Experts of a small language model.
Size: 16 layers, width 256, vocabulary 16384, 62.1M parameters.
Experts: 64 experts in each of 16 layers, 64 clamped SwiGLU neurons an expert, a softmax router.
Below are experts of layer 7 (counted from 0) of a mixture-of-experts language model. Rows are named router (the router's row for the expert), down (a neuron's output weights, with its number) and show model dimensions 0-255. Each number is 128 + 32 x the weight over its row's rms, rounded and kept within 0 to 255. Numbers have three digits each.
After each expert's rows: a language model's description of what the expert responds to. This comes from a sample of Wikipedia text that the model never trained on.

# expert 57
router:138182139103128098076085149137144141077144188145148097150121107101125143090147159131176088148124103166111059148153136161167088158127130052086106134134077144150127067148100098132076091060175115178129158184078108139190104117130127131116111150103162115115055177094093128093135145175107111095066144187134154129154146088123183128096148087156127171136131129137126110159087140161161080092089082109170132115121175142153117101117122073159152096142136188175118194065151101124132129159118158118139176187102040127134090178088102162117101083176159132181096113149076122168137130157123206151156128171150152163174097134160082071083181104143118113118121104157064102142132118151140130150125110108095166104167101153125090090114089101076107103147141106122112136163117077138166115138090085
down0:137105166114139170106109133143089108086159161105125078097086121118111152167091112118092155164120116126145107135178121093155212138088120129117122111136123097094163117119145108184099135112106183133075134084150142136169091062116139129161170135138094144100083121053121121186135096070142176090138147109097143119138128182127091176100159143079093099124139133180081126114105159069099188147132156129149172189160104117108123126093188114180178194141110111066155108143118144125089144171115070127122125120130101140134152126147135162197146144165132121123099139121110084103133200137168118156171076106079100194097139198111152164123152132115102155131103113149101092042138104038086180140118090133175190125121118109236160137108100054146100124096155162139145097100109125150123152157159133
It responds to: Infobox units and symbols

# expert 3
router:100090111139207171145185169168143138115165179126149075145152169115111131106095175155103138122121090106135148091149183114166139135121082134123100075163176101151148163135144123157123106087114150082102142129068120117199121066169169095173101097148136071193160072135090125102142153101134155082167099091085106158150087085159110171108073098124130131106134148153130126119103100082117099109139122176108121101107136178171191050133148136178175096112126103153106114120125133187167143093089163070124090116098119143066104144117092133147124142099185154138082105158107143065118154094169159112123128130167156160087163161132132163097108151153097151106156126157107133145163115096097130147110118142148149163097131107128167219197087147100104140046104155099147104098095092166119183093064197
down0:129063133136173227078132082108115137131146118123137125133140059087158087114103145196109093062154086123141049135166136182118147141076111172144088081138113091146190123095111176156109141162186170194120167106169164074135103088124134121118089074099114125152124125127186136153175134135123174147088164143153125088133151094134093167081124165146110181080162157133144158085115127136090065148156138195156091137130149084160047112107132162139138129139118091084176071129143151130139080136135147112146107126125182102160170134180121154131115095125133117143121148158131144125106175149128079106128121162120146083127103145151133144190114185122099089117153117143050059128120199080120149084149092123149133103117120134113123098166108125058131100147111044161150182127101140128123166172093144
It responds to: Determiners and quantifiers

# expert 50
router:140178118133163156154132110163179144155117102118160125171110188143159175046097097227139161195067106140184086153152111128155130154129082146173105124174094125165169128089081143068181128127116131132137122137150115075155165100162115138201164158138087146142165083077132178060163096115155125099142135178091118139101124104173189154153104105113168104146119203116087138085165150112144143090091144124147165161187080152177143084123104096090172172146125132112115103125092118192130192074120069122126117105108135151105164120122115156130125109027115134101101091142126139147144099117141093088102142169080090129128129140106140099150086147098103088153080120162087118168147130143141118151134131169152124098139151084179166134121095111088119165085169115135120161088072113149159157095188106
down0:152095101159048165147117105100184112134143073164121155147139081156160112106114139119110147106148092122193077115148107098120175112089133108089127080098099107139103113099154146142139140153108106143116132161110172079103208135147132144130099124138065135188066183205194101169106159114148092159148192150133088106121110192092087107091120166138118161120153146176107112140069100118155135096189141126126139116125071102120083107188094098124152146175081188135155160165088168122118168148165200128147134100169140148129106107045182090059094139125122116124144122121151068087121133125107162112161142111111127109088130197087145094183169132088129135157171176074122191110157072099122160120107051134143116122175175163135153105124120076094134122107133147145111121158072118123138171111136134
It responds to: Quantifiers and word pieces

# expert 34
router:143139104095065142159121112116168115150170101110128127160143185108120132102140160165106089086190101144181083155095100157086117172098129073188125172066165140169127124121139130164133050110155163118169086175164170112117121154141147086111139104150166096183205134077097175144137100126111108156155146119156184113092151129135103098194136121135108170099094120087113142195188118077110198135096125114109098143077056115085179148167128109136097131100079200132082153133155113150144114114131102163084171174107145117118164198098105121157110142160156131105060155092155194150110131153126148167143152164116073129152182131116128037118103155113136105124118100091141120102143123141119059100131125156129142164103186139108129117079070087126082149145153120102137111061173118124119145159179112
down0:135131144135121133035132124114096155147102063096163093088116092152089089121129137123100154099118100146148072137189148120151180139106150101133048175126143108149165160179155080117113147085123186218101017111109153133164109152097169140130065105130144135147089102108103150074159199181171162117097088182080092092143129068109126087188131098139091073171124150178149145105153161129069095145097114156178150143163144088121105100061145097195141155179133126125171109151125143130136106115136141125111129089129173127111159096120093095146125142123144127155185131136178179133135157126169181118103190148203112114095132152093122158121131151146143132101137134168146134169080194122072091145175116117066142147129106074079131090112097117133128137157135098148088128105144131125092099147140138
It responds to: Technical word pieces

# expert 51
router:136102086175128111096134126120138141082152114198091077124129119146095105139196116080103122112126175111096151069143156091116132149111143089102114126157128148134155122145084135109182098200144123168125105141132122092057124156092117121151092112116110144068111185089079158142146112125207144125104091186140146179122088133180131162123119090109136088143128146113146120126108133212114190150091172080059109073128111130109169092100081094141147174171135158115133127118147135093098115103121166099093120162093117118189090184066091169093061085129082128098173114163136126154111117107125133171065161149117123129151053142142153120164097081144189092109116092079071166095126115146170169135118083118096142136085108116181102132094070124142156159153078088118176117162154136081151124148088046
down0:157165120087149112166181106109100095162126080118127123095138107099135130187147147137105144125124182142152166176107148128103073147138118135140139132143143125107142072107114098088108152101158120178145119140124093132078065136118183107106150142185160105169136156155083124096063113115083189066148146115135140169158108108048139148081099113087190072124155110102163061077166126150142130103082151159163181158156127101138077137117124143140172131051123137083091097123117167036173114092128096148164137115130136167122160115116148048080092141101135189148167089123104185110170114072144126181180142116135186159155086217130134133164136137195171131094123172107170117077085159130105102051166117089159180091109133102156107153101135160134141118084166131135143116104135134163103125118119140
It responds to: Sentence ends, year endings

# expert 39
router:071126111129163154107164040112172115083122135205073100141190176189146171160119126164095151148141148164166170134142093097155084147167151079161103130113090109104123176135140159111191173121143173139187114161160175170119140074094154116110106066141100182083188109076108167156134121141196090128144054133164150115138136130147164118151098086149133124110186104150116093115164143137081111138152191144108152129129128113164108174143171135121125147151124161153092165093113109135101081122119158161167096143169153149063127124134139126118105100069149090088087161107149101102138108149147182143129162099156120140125175109079143085156083164111060122122144137161106120122082133123163137133120111158212198159124196112182073118082162156126095154135150081076141090094114151155150113118169111
down0:094119076162144221182185103085138106156100184141119105097123194090127140129093154108129102201127162135096073145131108111118115124139139085144213112163140127086125204135086151132109166106117125114132153192086101148165118103141136087175155127158113103084117155107181101070123138128115127126115122125152142120105135129158134152124199124131180077083082101148073072097093110173098126087067158136151111119187151160128085171150123172118097121118164121109073084135136145125090110114124040102144142118131146126126193138111068092161155119118159159181187100110118091117115128159151164163097117130083165145146126073114131116109123172212134114117091121092169165122141156123170092148172135119119188150034091194135136118122115097153146111120087066162111159108093152134101118121189113
It responds to: Numbers in scores, dates

# expert 26
router:119174140147149130075129087127154152063124126098133155145060122114054187149131110136064105121140139147161060099199127160168161170128132101113097118109113158086128132182176174113128128136140079120125092126177152126133123121159151172142152169085140137117110142160099090155128112097159177133143094103171127115139151076118081134080163108135080115074108131187097130195126111163143153134113051113165124147095153175166104079137060155119054108111121129127148115193074086131112094024137145191135121156173140179150125141095112104124139133097158157098208134142190167188119167120105172106165128125164128134163160146110141110117142112128111148099141170151079136173087087146180158126076092118080149149181089109118117158108089118180171101114118095190091139097140105101134124185115110
down0:134169127073153162120083116123154163113171141121123155167146193109119120151130082122116085172076101101148137141103155160099115076120094155114100093127117081068178147127143162106133110129146153151143093149073123168165168172081119111148147154111171149111096096206102123144114170146135140150136137097135159123159137108179156155142111103101124132174145042080093147176159142146201088092090099072127172096102153066091122150209126105121144086126178128199053107138125064145159122110095137116093065185187131143100088070099083159147066097127115126127105097189093102110129150154101143139164165159140096130129122113090090124116122113131166079132130230130115176144136159119155117089149145125131150143173102192160077156118128121136108139072106143132127175158156112130085115159131047
It responds to: Infobox field labels

# expert 9
router:132136157130114157131073131100093117141082080194144106147129117109129099107091092161143095146159122160134080157152101145182196230138044063084111099073145176169117144145110115089128107081091135138104104117169158117128106134142091094058112101128199118205142122105182170161149117128147116089138177090162148100029123122129106159142137155155100105164181111081126084169140110165171093127093109134120111118123111124078179134126091094102134104121123103131106088082105116162172164147055135131138125143126111150117175116098073113169105159164116138142089090058142196159120170212151173138141129153154135126151137149120135101073104144109109163121081115141149129185161109094149111094090092142118188159129113085093118109113124104089075128113170081156157120135169142140115196132161121
down0:181103110130141117121158058134146121124145166112104070113129131152164145133125090157120177080101121159142063147131104153125097121124149107122101090135109076094145207127090127153109103132077141162134145109121135064166137166128178101096089124142162074183120159166152130140098074091095132131113090082065091184165112147158126162129158119117156098152066104165196128082113154119097116136139089146093064092139144104142148048091138132180168120101200113159149125165186128109118163139135140143082131166162078074073165162124119151115140164129097144096128127088175185113102135085142119174139088117149149121156090156112151102203154155188096142096129077157115197184075150133170202154111160114123195116168112065140143159095111105139115111137128077142133154088082159109108169131147078
It responds to: Line breaks, formal connectives

# expert 41
router:137124132092049080154067113094074155153114141144116156091115151158134132142149118106100143116115087134161104188117137134100143124107086132144109162111142127146138089158068113148156062182183091096140101143123094069085137178087126064116121068156094144111105136130090120146109134106110107178082152154143124152138130130133128100216143118131140147116157155093206108108115124151063220102126163150120130159090059151152114100153114130169177156142106173156124149108147116125162119136128124127109159144099091110134239186179114137120166196122156080104132173138079152107182120142064086072145143083160109142139126149134115090142175151107127131158118140127120123146114059105128076142149106124178138109140131162128197131072076076119103178124102153130161142088154160064083165195181128
down0:176103226138039103141130067124164149141128176087159157111192120066108139112102138138147160152130141085108081091088134146129154164108169132114140137167133135125183145103193099158134130148143128116169132125134070133145137117079042172151153158096184165114103149091099106089132092133138127111088154140116138128081127152171129148105159138122111183139116096078129154125074155081127104103150165192096139129128171103095086128117092125118134156161060126080033150110137140083120119130149163160127127088110110100169103174065117152111119116130117158105124145130064162094133126096117107129119140151189139109105158116170176133122107103133094112108092168118150222133162197129142100142056143184106102136138131068141108074144173133101130139155190188130091200117159112106094117073151167
It responds to: Adjective and noun suffixes

# expert 19
router:106188095163170180081140095198129104083163144179161160159148152096151167149155117147158144158145141145130171132161131110115101118181054106133154109114125076106107111138072190080127138080156138198130103139089139079155153128133216093123096185085116155112161131166104162140103186113165116085166140127141113134168183149136123094218176129140104098148117111126093196157144132141139130119138178086132129144162154130131187113204146150171099135199166131141097149131129070131113093128150167119158161150164046152106117082107112147121145173085091085155103159138091126182103158099103180168117143135153190116128147151117124092074120114120119083167174122099082116106125128098165120195075095138125141172096129139142075149169154154077111122095099069146089130135121108106171145121113094
down0:118140115160199186156143118161108122124077102113134124155135162174119102075178128038151143106103149109192109151141134149151133114104127086087096102108134125128087161132153096149118167093108117149140121171124099124125179181109083142129187143158160171097157112117137112187127136133143108146152169130098156201147155175090099134185222098176107090131134097056075096148068075113110146123145120073126083170185103114128126117130090134139118066113120090151113123163109065130072128127156148089149178148094126104116122152076137121113115123125143192129131127113136171153174121078135079136130139116192137113184126117146111118108119002186188140125116154130117183117112089059081158099079154073113137127062124159150100105136159143141147139090163150143151167076140120160173121120109089
It responds to: Table numbers and scores

# expert 36
router:126160137139175086109144115109138145138103119142164169091062148116108147053163164095086113144132123162155081143135046158074137118089117104164092161164177058136089075098138122118073068169138160175124099131096149085178119136133127127198101171162214161184061160145101116122093141112156115093156142123118146100125169147120126114088134096174119166103061085170124151097084150155151162123090161094156123165166110153154110104122094151145116082169100176118124153130107109137132178193173147153141136150147078077166100132119145087122154135170143146123174141161075114126137150120161157106178073128125152172154149174184135112110137198168111113119166157138132117157091131134142167089150098049100112103131060128115100090109101114117082085166113113153098136148072074101104192136129084
down0:112117118147113180163159165145130180080102150168226146140126117099054119123122170137126133140133147151180102129118123089082071107135113149168119154095148087165111168129096204091073123177117207174153121169117137114172089072189139119131149203180118148194085154151116143145113120126159114117163111123090118163101103091116094110124119087146145111141101136116188133157160099111086054171129081136139126105137102168071125101119145120130147026107182114106168089144060096085096184074131132150123134145127106101161145134106118128126126132136206123061075125135091136067135182104145179088087136141133180132093110140143085130127098155135146109127113119158109074096087096083126131177138141117142118120157169126145106129194114130074155121096162155138151095139127102113111187187085157
It responds to: Infobox and section headers

# expert 47
router:093111150137073108142127125127189138143105093155143110148051171133160059133089132090121170156144121143100100124159132084130113187123172054112107111159097152100103141127147152109102187127148151128118130125159145105175154143119085119082185163171127062126081052084114118143096125116125103149152137104121152138103102168192130125081092134103129138135119188124141149182032078156136068163174140154165144155136101141130120074103138088117112169128136125100094152102158163150141123167096142143111065173120142118151141083065117153182109082144142138132129147121147140128124123159178149167121115146105119156108065045081092098113138106106112130182105133106193118141117080127122184123109194196091057147120123131143081153153041126095092151060139132093146141154107169124134194121059105
down0:097166141111116146150145089184142113157103073169097141166133131124125144109091122066089144126180156076084153113146121122179088145096114166073119184156106093127070110110128138096105150187132156115185102128137138120128127135100142125150093134135135140173090114132129140120122167059131173154170102125176122167112160064079144152123065143157131126166103076120187103207109137182087154113150099144080103167114071142064132130122165106093151174154200100151117101105112087152155120167104143131176107174117196110196100162098165149161065139126177147131161082155154186134062157134141142154079129090136111142068168091066111132081150140166127154132057125093167118000155115110132078106150103116120143126148105168116115144153109143117168086106109122144126124127155160151147127118112102
It responds to: Sentence-opening connectives